{"experts_per_token": 4, "d_expert": 192, "balance_loss": 0.00299, "parallel_block": false, "lr_head": 0.00367, "final_lr_fraction": 0.0}
Below are experts of layer 3 (counted from 0) of a mixture-of-experts language model. Rows are named router (the router's row for the expert), gate (a neuron's input weights, with its number), up (a neuron's input weights, with its number), down (a neuron's output weights, with its number) and show model dimensions 576-671. Each number is 128 + 32 x the weight over its row's rms, rounded and kept within 0 to 255. Numbers have three digits each.
After each expert's rows: "comes before" lists some tokens at least twice as common just after its tokens as in all text. This comes from a sample of Wikipedia text that the model never trained on. Tokens count by the router's weight.

# expert 44
router:087143098150079212123111155141042143152140189120163111151094093147142126108126098149076130123140097217113121137106125127175139154104159122111093116132201134092147160181108213136121171164116107106149174088136099113195140142174139135120091123205083156081118104157167135114206165105157121101
gate7:097118098066124093144136174136134131154100084119119164139122144167127131141127120094123101113077125160172109155157111131131139116114118096135132158097081177143131131114151124152147141164138155209121121095129198149159130109126143132160112135092163130184107107163115145157107041117095135112
up7:126126148145133112173158130145129072062157161152136136137094115165108141173076110121169082150117138173215162188164082191097095152137097089126150163131143139124125125096201066125197118143120147182112122113149132143128092106130158126139107111177125140152123091093115161095088087129116146138
down7:090158176101044109154168107122136099136142194121136134087099065152167176143079122158146136136126090132155135122117070147084075126124190165129129163120167148094121103113089148155127109140143123128115119166126097103044180152093151137210101059136122169132119135133162121148162166157187067129
gate8:122154102157107150164073101079097121162143128081127148144115126130169147137084097096204102144104172137138124138125111141122144185103123200127094140116097148092101147104169118144087155137108081135142119121157172162089167080097201030126079103094170134079110096098141112144140094144104181129
up8:111099075106109177118021087055116142153159117087127131151104116144167153119088066103188118119122157152113106136102164124147132183132113134152113113120101166084105150088180102159114117132093101160145107142108176182103189084078169055110102121105147108082126135113132124157142102168140150127
down8:125145144118162137076152123185144118072148128133120156150152221164124105110113059143159145135140107116160192143152122152064172143076127105139097088081176134110123155167116133164084106128123184115172163136091155152191094148130127096086077150131085070139080184172116163218122126171099099163
gate9:106108160067128222111119106099147104085146088165143146163117120159156142121076152173103160142070106114123095087114178172169093120164153133134169136113134181141081103103161117180239117181134122074102144143158132120098091067114143126129154139118127082111096089119147122194077115134092229150
up9:106096146137174174104130140108122135104171063080085136134118136128162107157095155200117154145120124087109062111089128186163070084181134129162176137108157092166088144136143153180158049129094091098083142103128102114132093118126127121116138150078095090090093112131168182136065142143134193061
down9:180133180226082125080155126125083171185159130138119232118160105166111097142094170129104168130111100126186047154156183172129128135126137091124117135109103164159087102127158080160144125126174165154107170169170100132067108134147092092150181140098172129112158098155144115131117136092129155153
comes before: ".", "s", " of", ",", " in", " to"

# expert 9
router:072104119109131240053082138141138093089097149158139104078186134144137149126117120199141185102151136151116128124128132129075126118146139072109089141079126109116064132101112148120160149111106146112101198125137104108075132114186146169135135150136127121116090117154122090138121124078066110131
gate0:093211106091100170149085070140130171109084087118142130088140100135127097076139108105113137139144127092204107172126137098101105194148098086110142096146121160077080132128199151158163089137073153069089112117086145129059145123137181128137153158097135133146168129062148087121155099132081116143
up0:143056145171135102129162186103130092155200142144126115128129154122143158163124154144144117096120106154051144100117134155151156040098153166135101183098117091203195117129065097097117164124177101194151168154172129107189117141118081132103116099129108113148067132196116143127100152103192144123
down0:139140140173073122097075121125140174203119136153177091144132104146078119056136119177118116090204145130111159137081170119080160119156130128142126100179133126092138138081118159053085142117124119098117112155128145123130106092111107136148064118126255110091121102088198205133105132138136119111
gate1:120127101088139077112139179131197129101169121073159119157180111122091124117131204124114141075158143144089069165150167139103096140138135231112158155135084135166143142142125094082101151110176119152131158155125127099143095131112098113149128112089135104116063112125153130076113129149107147147
up1:172136146158115112154074065076094112178095098164049095100125101102167109138074189121125106151141128110148121077142097104186120126160121079142145121147060061106083083140129134133202145187074134143105093108130070159075158134106140140126143167098137117111164106137083171156166140159152077095
down1:102126063139075070140110141108129131153151124124131082158110110196123183099102125120171109158116130122076118148138032097118148123149114160168165178156130092160126086137077106102097093184117142112137153135116149102158127182135129151105186114118103092097120124087137157181119130133119144142
gate2:126113145149195131152183080199124128162154193147152056139073037076139082164112186125109117113091148099067156166105104179176118115122110157145077126177143123151133162136067088121106142031099145100098123149099142122122110162143107137113116212119132150131110143140207108169154148140128171130
up2:158143134142083177115124185081171057120073044102127175101152160162081129112110118180155048112134183133127025049129129157138110149112162128121121142137103114094100109098157130140165170164115096119134088094068116142156143086088185132101152047120129104111117131120101135080153120124153138142
down2:117171098100074133149142150039113135120056045119085120126122117230117163114139106126094103155099132122087107139083079081109145164106140145089206119095134090094102064005172098117129129157096119103122142100168106146117120086093147145118080112142133126106132137158085123144182066208121141121
comes before: " |", ";", "th", ")", "–19", " m"

# expert 4
router:093145173104072122105098128162176165103131128121136105169125108168108094123130100135161083082143175181088143161107139120147163104110115069130134132105118140103163117154123122116096185052096160122180138083166148157079169051065103107122119198113088139105169124146094134116165084129117144094
gate0:139103107097153107129100115062033076127120115133143130178159122072107063157181120114155139131150153131129102079077131113129121183107145104149155120162154076128095136114167161163155156169100151107132080125128143103108181163107164085170145155141105130089168170112164152131099187103171090096
up0:125122128175109102154129139129144138133119183133105155076113174161160189053087118148143108107118148151113138179196091105093160134159076201174120162145089110103106136159104126108120125112158130145086203109117108160129105102095128136085166075085111122236043104159082094147127072126094151145
down0:159139096151080156172120133156176111173092169138099115165099180096116129166096122176072109125129188127164145157132136170124118094129153094120138104115159053161135093185105078099167114105144223099067129151203142170138125121172117114124179111140139145140122114116070119147108116110133135088
gate1:112089132213165125142090134122126117165134113084083106158100132186120123100129132161181101148158133147117092124139132134128093119165107106116122100215077160179096139149102160043178117096126123138172146106090097141060081108129135153167129118075114100079133103126135112176128081155176117143
up1:110146151074117176100123155118149127153093183137153118118147133112122131146132133105067136079122123116095127121115155149152216119056133130115151145030197158032172106104144102165132169148149121118161127113143155123127137135096117132112186141136159153125150198128106150114162175080119105111
down1:109098075238154092105151084103102093101076143073083105112116094128138109129127127172113078121123141164160107155122150148135122125145142139136084142153176166086118123097104116154171115107160132167130177155110113127090189170135127107146175077093100119052146150123118103092157138198076123144
gate2:130101145139175182113116067047101173133092188117077102129129145156103122176115100105167148126122091139108115139092169116116117139134145171139140174130152094168111156094082128089129060113128140141115133108128148084102199123124069103123130122175202145088175112143228168122140136116110172072
up2:166164094129150123158130122177199079120124156130208131126133131163122165141080067064104092117118206137152065169184131092127170146142070177089149098089135154081155142116109116172091142085115210142141160115088124116149166127075123141157101167136124143148082125168016178162162118126112090135
down2:081152075082031128197143122146088108141159126126151110176181091112138120141182153137121139123157111097161090095120174156107149092114110101195189147120126147133095126133185162118158142144137122141116148142156133132123127078107126131112094141135074154071103128081110167139082167086128095122
comes before: " of", ",", ".", "s", " in", " and"

# expert 20
router:147107121149138147122128140104036113117109114128056141110100093147178129166134143082077154149126094097190145135118158155149121166152152093141120152170130128162136080096157128157114095140144124133157101149157141184073126070121193103148196129123180115070175048087080115166118074156135141174
gate7:125106136122181104139115180094186165154129103118132089151131044099128159143107050140087083146128156143151087132115124115115096125135157106161136141153105196051173104120087114149123040145109092110069112173135136183159117105129093156107109115104122195155127111171172141110149123091169144141
up7:184165105176069164177172100150107119097095120110160173110145204136120111053132116105180188119157156143105125116124124169115110127095079145081102127070078093169122162132157126106117169146095125152152141084127114087101141090099152092126139143154127090162107159117134142157109124112055115120
down7:137160158072158105167103114089116139117162107158140165143200121137131160110213115140112196169081165093178113119163184114157108087142189188143148127133146102137093097126109123106112138146131136098132125162123131162184135208089135120115122058138048101072161169074152119101141172160081087109
gate8:048087126140146115095092165144123131060150179149129168104112086129160103131096149109111158107134123139155143156182184095133141146124106141104118172195107158078110112149091162154114090153151136097134124066183177092132107087144151181125125108167098130161136101106079181125152135108099114126
up8:192139140144097061157149119120156104158065122177119096106153169113084099131141041128125104192170145134095116123071078091167122063130178113170140113015159085193112116124106093095135141096115098112099098168085113165135127124098128136124183115100126146201121113123162124133112123065125107136
down8:143112131109074129117089169066134132123122118146128089133118181200129147137139052110078082170165103136151173158135175123108158218156141123097143164147176113129144129080113142098182193163129110087131137120090133165052108121104153128121218114133126172178161136156070112111077143085157133107
gate9:180100114104131158117150140157124161136151106099096088101142104127148092138151133130072156155142176040110169132174107170129107152185103197123152099175064128148114130139161122163095122145161125094147125065110123162104136138155118168105122152082128109102150100148176130140091150153160206138
up9:047144086095117084104106102123131121159113124122173074163124151094134192134126091129118161123142125192153057148134135133139135087153148060164115137077177102065154144119173107160157157072112133149240114109132116115098131090118078114156104205156135133105108115151099078149184137144048106141
down9:117133111158125168136134143145105061121108052140086127052092153085131110177065109136094099119148138157104133103152130060101099073171147090122125124152046152158062144112158143127159172160112116105146103233121096143124177164117185110167176111123161106111111055145068094112119152159138112178
comes before: "\n", "-", "|", "==", "The", " The"

# expert 23
router:093103151151123175082093138119080131126148196069114123127149122140116083129111130157116153097195128214092113148123096081117117212125129181114101153187172168090120155152146162096139197100120144133103181111125105097093147178144144157162182120121124146088214124122138142108181129097140116091
gate7:104151123113172113128121162054067135107129116135151158124107166107139168042114195133162165111111127133145136149123117115138118156088160128206119107171156087077113140173082118098127094127144125109100149172079141141125183183144127131165136132148128094088153116072135127009120137146115052170
up7:139141148135103145143141157185151169108142172083127133143089130145104115165118101138100077109136139145083136121071162132110161137157104167097128126107129110197155123092203144095139157051102106182135081092144098099160083110112139143091154135168131133177149115198115139195139132109162158103
down7:135092144125099096113128141181170073171139133127107140119164073100102125096070117081187119073121122141067139045099142182136159114161200104142090149112148123140131139048114219144094144191106153072161174076115212140156149097166097093143157110109085169132152156147219160109074091117094155094
gate8:140153165104145158087064125105185144170141123082127133101109139163110129099163065138151115088142168139113092150144127126176120184131169143121126064115144035102129146108138149071079163113088159085135120168172054173060132127101096137103079187097083129137111148161081111091120143186131138160
up8:158130151084154134127092099124176142172142163096094143089158147171125092120140108135147086082109127152165124106154124122111077163130168110132077090130131064116110153099150133066137148132109128078129144189146101157058106153112154139130081156071073102153133137121078095147103146161125126174
down8:154153126117083108111039154132118143130104180104164100075134138157147156144155143109122111096136149162106214150114112087164122097095181163099160061134081060127180165089086157083053128137131118126112118129101153125151120135096123127170111164143104156104190142158135148154169120154178140151
gate9:145097138109104128155141142100169054199129107177107121066135120124145062107118089137158124104098100103129139137171120159155157122200103081083098146118129177152096119095087119156141143122156147111121135195148117178128107089172158132106108128099124140138094079087086167121072138113069157140
up9:159131150116122111185091156154137096174108111171109104068146155105181091119133116104135130125105113091133139126109140133144163127191108075081110114163140161160113140110092154152120115156148165138111159168140091119131118071190152155129162142094109139150115105138082174108074117086087170167
down9:148175184100091129135056118164126170127138120141108097094166198186141090127110198115176128175144118141092147095107102111138133115134144076136121152091109115151108100141111085138087151102194156141083122182124106108115111106123142154079124181084144163144181138099084128174157108083097129158
comes before: " of", "s", " in", ".", " to", " and"

# expert 22
router:183150125148131031216121142130079179123103093141091139188130148124132105142193060177090097189091174081116150140127146172080164136166102173182093123146119121110147120127167140108103052137122134149155131111108138172104064162173109067132181118121149098095169123095115086163119135154139122174
gate0:091155100127119105139147044130169113096127139112175106109106126148111104128104078103145141094164081157144163065116108079165083130120094093121175154112154177150149120107178114133097131113157134128079117150123110097138182122180115127196129138147115106154083078148099169095080129140093146150
up0:083082089121119094130083207164089086107127109118156078136135111093143057105144178152128096127128200176062124187122129163090161112154108168114111130173134071143119127158150109114169161145123151146071117098157180131119081108141124161103144120105130132089141152111119109094073069142156128142
down0:115087112170190132132198136109120130138140139112148070133094133118083082111220151114122153105094103128099186094203136122136194071091139149178025125112157075148158212080120058122090142103046074114113140099124133199143122114181134195134236148125144131154086177083129086141141141109132179207
gate1:186133168102188107120072135097128145116186169128072129059148138205085136115175134141118149149123134167203158083099125059123138165173111180130136145133169114150150153149110130190080095119198143132157170146112151113126151086098110131134162125097091090178174147113119113133124138175122188157
up1:078133093115123135090215124145148143114057084141152159183094110043105128095098125115115102082148134065071095137106162199182141087104136101136144115119104171153133105105153150062143154153102099133134080117130106176066110134181120124135115123157144177064110120125135125135173133097103090124
down1:148155070127131097177044138133086168075118097100109138133112114132136176126129117107059136099127126133117123123136114138095170132141091116135096078152128132130140099132107170114085140080098150091153106123143146141156102127099133108176138111124168145158139046109162035157149155125141099150
gate2:175105129136178141166087150132129144131137090090091118075185084178133081144118226142180097154145110176106164157140143097093124157099135089107146129098070095161119118105132148113154170159141145080107176129129113134179137119095138123176125117110119130119136139097138098137101161083105144129
up2:128116141130167139160094073139183119111149100107140123107155099152092128128154119140121093158108126125155054135217124116071206162201131144110121134127114078154090109189118137164114183134113142101122126103097139175148069157140108134122157158108133117141122150117133091127105136116124175121
down2:150152084118131139136156118148099168092160101157107117116135135049111103160090091145120093152215114125180160113161170082150059091159154179172155084158059167133176150151145135117131135142199125103117166168123134165121074153118092076150138114138168102111124129100116175137126155147125131153
comes before: " the", " a", " his", " their", " an", " its"

# expert 13
router:131132142168138092190100147130140163074124044090119154176087165158107131103130139087124114135080141080137097089096097120141133111114150124116100104078143169161140091168088086110175069164129080063085084132161164166151130151102134134100144155101166112114130177138118116138132119158156094173
gate7:125129095105071129214151151130110143117102190140140125124141126163134157153137157172067141117107128167157123118118097162101154125120087127101096131085087133090101163104136151111164110046195102103131145122136161087144079082119135133154091165128087160164090210121160129083100118086061091189
up7:079107155122099168130138136079096167078079129104177130107095140149160100157113103177116185112103135112096188170089123134145061091093155096133131134140161062110129140108080085097148172118118129090057145112091130098140167115102143123162119108157137075180113140133100145117105135109088125068
down7:109191145087186124162139109072113112136103127098097163121083071074112137190164122111123114153166135130128164121110171155138168137123143117126157144151120079175159073105129147142180135142103092078056171142042127118111163129180148053121088186101117130094104140182113100099094128097182139101
gate8:073101128133120159048147034124155130107087113079186165183171113048155125188137161088142090076112092148126118078132197127144141206115076167128126105148077171114173141149106089155147113162155202138108149137082182070110115114112158170185115154118096161131176176155109163125117164025099109115
up8:169084166091153098125111087193122105142107130144144138137108101133180090137138122083167208173157076102139120159137183135128140094063127115152179178165119176085130153085089082103144075129105136143088176057141143105134115191109130093091130086107077107139141118072159082139144102083081125115
down8:164124177148169153118167150067154072118138154160110114130101184168156140118147133139157145111122164181140085139144123121104110168080183089157113161136161189132133120167136033133139126132099186121144093112133151132199110147101090140121103176095182140134121118119103121106102158102124146149
gate9:079076128114155087132192218136185095107148187183160087140118142079121100089111152134152079164104138115147128089115145128112054116142131112157101130180193171067111103197171145135041122138078064136070162143173153129146137092150157143138086140115128151224142141078152150100082109099033163074
up9:213155149145079155099080054139124116128122066104086178146104084153137190181138141120122122095135128097136134143159087123156183159134126127114172094114081057195113165057102101074224078071178211082186107141079114143093128180099138081109187081146138095068117146182132076151169177172231083182
down9:128107156108089169137160071167175139165111159126069138117136106159098040153099111168091179119083128041151145100105147136132140152122191156073130113088184126098116152077108199113141141082091193128098134129153119154116105111120140180129099128104142098106123082082136166119129133166156124107
comes before: " |", " the", " be", " been", " not", " his"

# expert 46
router:145157084120127137181129114171106148125138081126117144119194111129081103186134120061157145117100104058145134092136150159186074144147161133108166088154162174183112142140173082182131102133101100174115072165109137174110157096124145104104162158100178116106173170123131165154124160143178121138
gate0:100089102108143117124161193097228116122143141145126158172115126090060109107138106077160156099147115108209150140151162124115199126204126125095092133141144087095095121155138127122139122113128146221124101161124115086114164162143139120086154131073112145132111063194173102107131113171142070182
up0:109083142139168146174081143118097107091123127039136173059190132104141134118112093203140091086100088124128086133118129092130149127184084119137135143147192157110120112105119128137116147134098112206143125127130138122106150139108125151147090133148117125117168122156127122169182167102106129099
down0:163145111118139121098172111144144179121173115138106116021146149103064124088160155112152103134139144129086119183142187155145165153149114127147128148141139163179169179044140145161063073160145092066052143110116062158134207138141098119135121184145062137101153107113197091124122091179128138161
gate1:125143142106102122140130161058098108159088168113157152056183154111105147129136162163133140120109154174130084145132115122138128123076104085119162153124089133034120129089148140151166174141087133128165136113066110093123133102079118146113119135100109148159110129117142109152169131144139079078
up1:054126093109130127094085120042105127160137102151162136078162167119131145141112158136101100102098097108165104153146116175096211080143106109087116126101160143095166134122145151158095148132131123147139143107076200151124143118101112166147108153138145143166142115151099109165143115120146102098
down1:205174090143196136132084100131150171100107075110125136160162127109124113096114162131168142076133145134117142125047082151193122098107117102122142116091202124131121169063124126152112110060083087095102203148071122078087152074131118139152137168144111123128110144118108153156078153131074155144
gate2:122149115066075185171095100191158068165135136107086084131192128192114104152147141147100102106114143118113150139126098024149133105182142157138144122144113132142126133180133149078135165095179184137143101142162143105139118108113100106113087133178127157150120112169125126142179179078155141154
up2:118113151192212080058098149067104165099163067163145151168121069080154153107098127164127122171116092103115076108122155166131095148089128093060122120116154119175159133064134135143109123137101078138107135127103150166119119147169183159155140146100112133139164169112158125169114079166130098112
down2:135137073126151090142088134121112105141136087148155174127121137099085123136134131188124116134065140117114091128175087107136139077134133081092096148131159144102157110130128154143161150128174131132077128158132148149078070137085147199104149103165116133163122139129110134128151109156055153147
comes before: "\n", " The", " In", " He", " It", " This"

# expert 36
router:191130094137199109116108064130120131152073096151141115108178149135144136176112112062143125175093166071176099127091112100092098126136137175163172066107114162160107193090162094174075123147113102114146121200106153132129121132103146104115127195120214130142116132155172202131080124138151161118
gate0:127060110104144151068078104154059071113121148176096140076103133124123130107121185135112145138129137102109134172142124118153151139202118064106162125118150120070030123137153153115118146139105133121095114108146091168088065119085215117111080124126108096092164104130106131117102113142120100147
up0:147180120127188147188182136057158152150047108085152151129136170139091157193087134099115132137153150157167144146120160117154085145016177189142182111142107157140239101155135105151136133154130114187133166118131127137164112107085060142150170140114146104167084194192130129088181104138147108126
down0:148131182161123124183114125093142144135130127199124126045121106147117083100174165146123140114117121149063149107146155096157117084126162149081145126122135155148170128167096124100176161038132061146152116104178160134146088068204126170138129115128217142120146142140087137079145142177159124128
gate1:132127098120182158116079093108154123100139141124081136105161103110120097104114072103097142106106096126085112131116140095127097106134144125158088137084086209175158153127093119129120167160171124136106142123173148111105095118103130074089096115182153132116154071173085159088190113130105090187
up1:166129146106103096113189148193140082154072117145178138170117157137102178173105136194197120116151126130155135126155111112129158120080125167131161163075118088116145144144135088096104111128105145154142113125079112143205130165147114158147174163121100125127054177163158110169055117103148171129
down1:084148153088085165102123120154122141128116086098130148130156151075188112139143166100130171150119122230131153121110098181164170132092154105104121125120116129118140109107119139112103184141113106144102137178182156126151142067124121176106092142106146158173137105104147112084097151127080111154
gate2:180149133177122120225172096074141085157115133152138118106129065147133126128132229173090089141128096098114144144143126117133109080105120117114130165163126109134151118184142118099155116095200133124125153147147109105166086055092119135146071169144135146190187159169110123119113149121152175123
up2:145134094138158089060136149105145171117123129100142135170110178127084125096143035074138145121091144122158121142110159109139127141187135156133164072186116158180158167101143088160098120142061160134115136123082150154184102177146140117123155138102147100052133112095106146094131070104177107135
down2:115096109130150135081156140156123162171136139128090117069127113152144085140103178111087166130102148136168141124145154112134118121071154081126121094106194167112095171115128151191095121131137101122183169153094075119150123129150094082080116152122115133107133116190174090161072108141085173097
comes before: "\n", " ", " 0", " 1", " 2", " —"

# expert 47
router:126136157143165154125171139075064160144108114181138166122088184130166132182167111159107146157092088103159129101096124154157118134166179112107144063111164181094208091125099100170116150164144132144148061143121154164143124071040154061155097117106195101124143138103081152174104093139147091174
gate0:126158141107122101088110094122123140087097145188143151125098137166072180133131147163146110125138110111179128113115154085163087077184147119127158100163096189048177112088101095162166163144186150090127097160073138137162116067126090108096072141122119102146118241115138136077100116119135131171
up0:132103141154128166146133147137137114154142148085104105115163081105195086132137117055091157127102129143075127167139074175105177129100127113102117142102150072176064127163156168096117114129071113192141181084140092099088109169133170115167157107122125185106125017164096101185183115137106134102
down0:139181113168160097120138129087137182147105042170164157106113199103090177040110135133115089094200143134156144158108188161157085148201089138135218099094099157072179136117193111166137095087077096124142080173092094098097145078186109099089129120119088146148080179097121096170078164135144135152
gate1:096130144073092091112150163130136180152140144081173129129083166168079133104157099141109111137141113098138122115102075075080138111152173159114090106141090131098137102123142178131089140124093220029181117162152103148137138101083138097134121135171117105123202077169118116038151110117154113124
up1:193130104136117166081099119130138143080112159162145105129160108136200120175116172136133150114146116199124097179141112132167133144151109143059186137114160116097112130115158117126156138153170079209133154096121123089130091140107113218144145123147121147100062088079128128167126117180160146118
down1:161103132112149192144103091090157137148144149138133097143174131106165122196091136106179119137154148131135166100137105168088078103104070117156078109176044128141115113100083113172110088162127085137104131139123174109103118081074181184137100099078110137137192123126168107116147163126174112109
gate2:140100076134093077133192141147138126096135109082085160154140145132075200090117130101145100105138150132133148072135114065084122081046140108089125137152147090180120158140165176137153136105113078104161133135162113133148179111161117115129160104095102069154160115165142118145082171105112065095
up2:162116170109118125165095071099106094176159106168184203211083140146154125138156132126091170136139103109105161066113154146118145142122088119155159101068039089125149139127113102168122170137202178140140138090152120085119086123089102121162154120143119137127064174057144106174137107171152106106
down2:094116156146156159155195174141148188157163174071170107164057074150135097139115104163112166168137110115164142137094135121131179138119128139166101148062117160140123154156081151100156125148143162131144168167111129135139090144074108100169112075113111128121068186139171083165129130076138080135
comes before: "|", "\n", "-", "==", " ", "The"

# expert 26
router:125142112118134119186102113087139206106126088123158126137112146196091065138125142101168109154082053118149126120102185155132139151121135146131127096069113129112193083125135033203196108183114107123169124188133190143124155123097145109091142159116114105140149163128111136175114123134198152177
gate0:213145104178172086135096162125118184149098178125139146077158180160110102132139096130125123120173136159100095195100162128159161112131120171150144159112159055181132092090140068118065149084156069161128148157133156020118113161064122132091122147129126140174119093158177133142068130159127098128
up0:120131096145092124138117152100083126130086130130186128124175147136085123073118106053166144111172119149086115130139063128081106134125109102137175124150053176066129150108124126172106159189131079207138110157132095129101160133117129177088131154119137054117161199093121123174169193135130107143
down0:140134073145181133123177076111130166075187192127101128111124117154132125212150098151145192153162099148122127091159158088175040106132152139094137150116095157090153116117159131141097081107180107111101139137152164203146202155047133050142097111115110159172151149109146175105049184136147133156
gate1:090110069130090166075113075084115177128129126135129177062113105077121083165140056168206142138120131108106178124107124075128124142142143131137091164150135189132175081199180116132082119121129100115076126140083091109161118127055140137081133118166109146067199083167152142126181103059060101135
up1:176114178164179125185103140150139085122119115140126066149218144137130138091116193136098103135163114146155107124135109199136127166126146144119198159123132075157098196088102127150135111113156139119137112089177175142107127116126111121204109110095123135188108148127101101147078160189171142116
down1:092164140134159147113172129091093158099167220101127133161210053115116143165167081107095128148080049132139110154087117128174092164104078138141085107151112110172115111152157144106067142118134123122135138128144106150134158138064124130160062111154115171140177107112104117145094134099185113097
gate2:174114096116038102124133194185166169117112097148156122171154160163172106068115166095111156113112133189122166144129078124073118064103133112081097129122151059127105114115083162115172104123134154138180181124159077130142165154144130134140103123169121119156124179108067137133133131086149111135
up2:117153135101186158200127102143106170135084119144095069127058093093108103090112141162211131110071147101133157155052151130094119188131150139130101119164107123125160184156145117106112136167127172136164184158119146145095127176087120111183148154034095124148155154111077113136127158134153098161
down2:158076080157110090134163059097128113138164117068130137119154152102125138111107164062123123105180131118153147146088143054132163085101132138144160082128163116188149100167124147123127105139183150165146069077123118132137131176148122156116075078091095149114108112086082121102180197107071107151
comes before: " |", "-", ")", ";", "/", " /"

# expert 18
router:128153126113144144168156084146074177119101087116133151150139132111167134162113136128130173182123130039173081082139141164140108145143139127134149072066106151099119107116130132186212068171095109188175081126103182143125156111102103088145131145099141113145165132116141107136105148174168149155
gate0:045130135087192144103130080152149119103148156099162120168112142162075101132165079138171116119141113130128109108133060130090173124117136198170152101109128171110137171116147066100114108142118120137143106093089124148173143156202113184103145100065122147143119158162070099112167131192116143134
up0:112139082188081180107108136144094099136074137121129110114080146046188080164060186142122126135119106180119103028138108100124135110165110102123195168137169127056126137110113101099200139171115200142154121174179144078140166131140127145170126164201155111092167154140180148140134145127186154136
down0:093140116053098143185158122100147118179154146172094164133064140165113123112129122088106143116080115187083113134129137128155141107150104139136123134124068110094127143164088102155093218129104181122093153110106105084153127126186109162130144108131212142104131104154143067084130126107092125059
gate1:103109101084079141133127136062117124130062215066079157112046159166134127131153128132143136089115124080104100176098095119123162108105124117167150202118204155165110114038063163082094132149121139133105148160118099143144123136179143144168079085152115140108085172092098137111118136124157139151
up1:145138107148185082111126099175173102122175059171116083142166129123113195112157080184179143092109090170166191104131089157181063148102103144115121113135097096135128166225137079113181162124100123091087142109142087152127096120033088141118143196123118118160144090134098111134136116114108086080
down1:116160114142122172042134149101108118077122085118123109120133145112162157025090063128125196115113113101148115147109136163186135120051134100072204078095117187188158118201147073181084153172092140113138056142131157142078098063103104151109139155193080086110157187113100172131114096146080094141
gate2:103111114142132066155090147204174141162146122122154097120214105109142157108185103099123127107160170134095167139119161145145139158000080060120095178151142131105130118095097144120044140165102089096140131070119106193141052126165127148156139189149097154071174138189111066157123127112062170124
up2:080115144125129102163145090138172156107172100121124092119128141172173102171151134163145159165153130180103099109119125096092156069129125136102125126151146093061175128206097134143145135141173163129158109156124122170170122189130075128104088103099117126094118137189134155098144118127065164080
down2:137161154100098175143165141068053098172140142117164149125096085128093157200102120158099122134106134106138126164092179141092166142179187142129059108082129134076137123110086190117164149119158061181082106109168175081136145114109131151124130113081126138138105113091074230151122131136176103160
comes before: "\n", " The", "|", " In", " He", " It"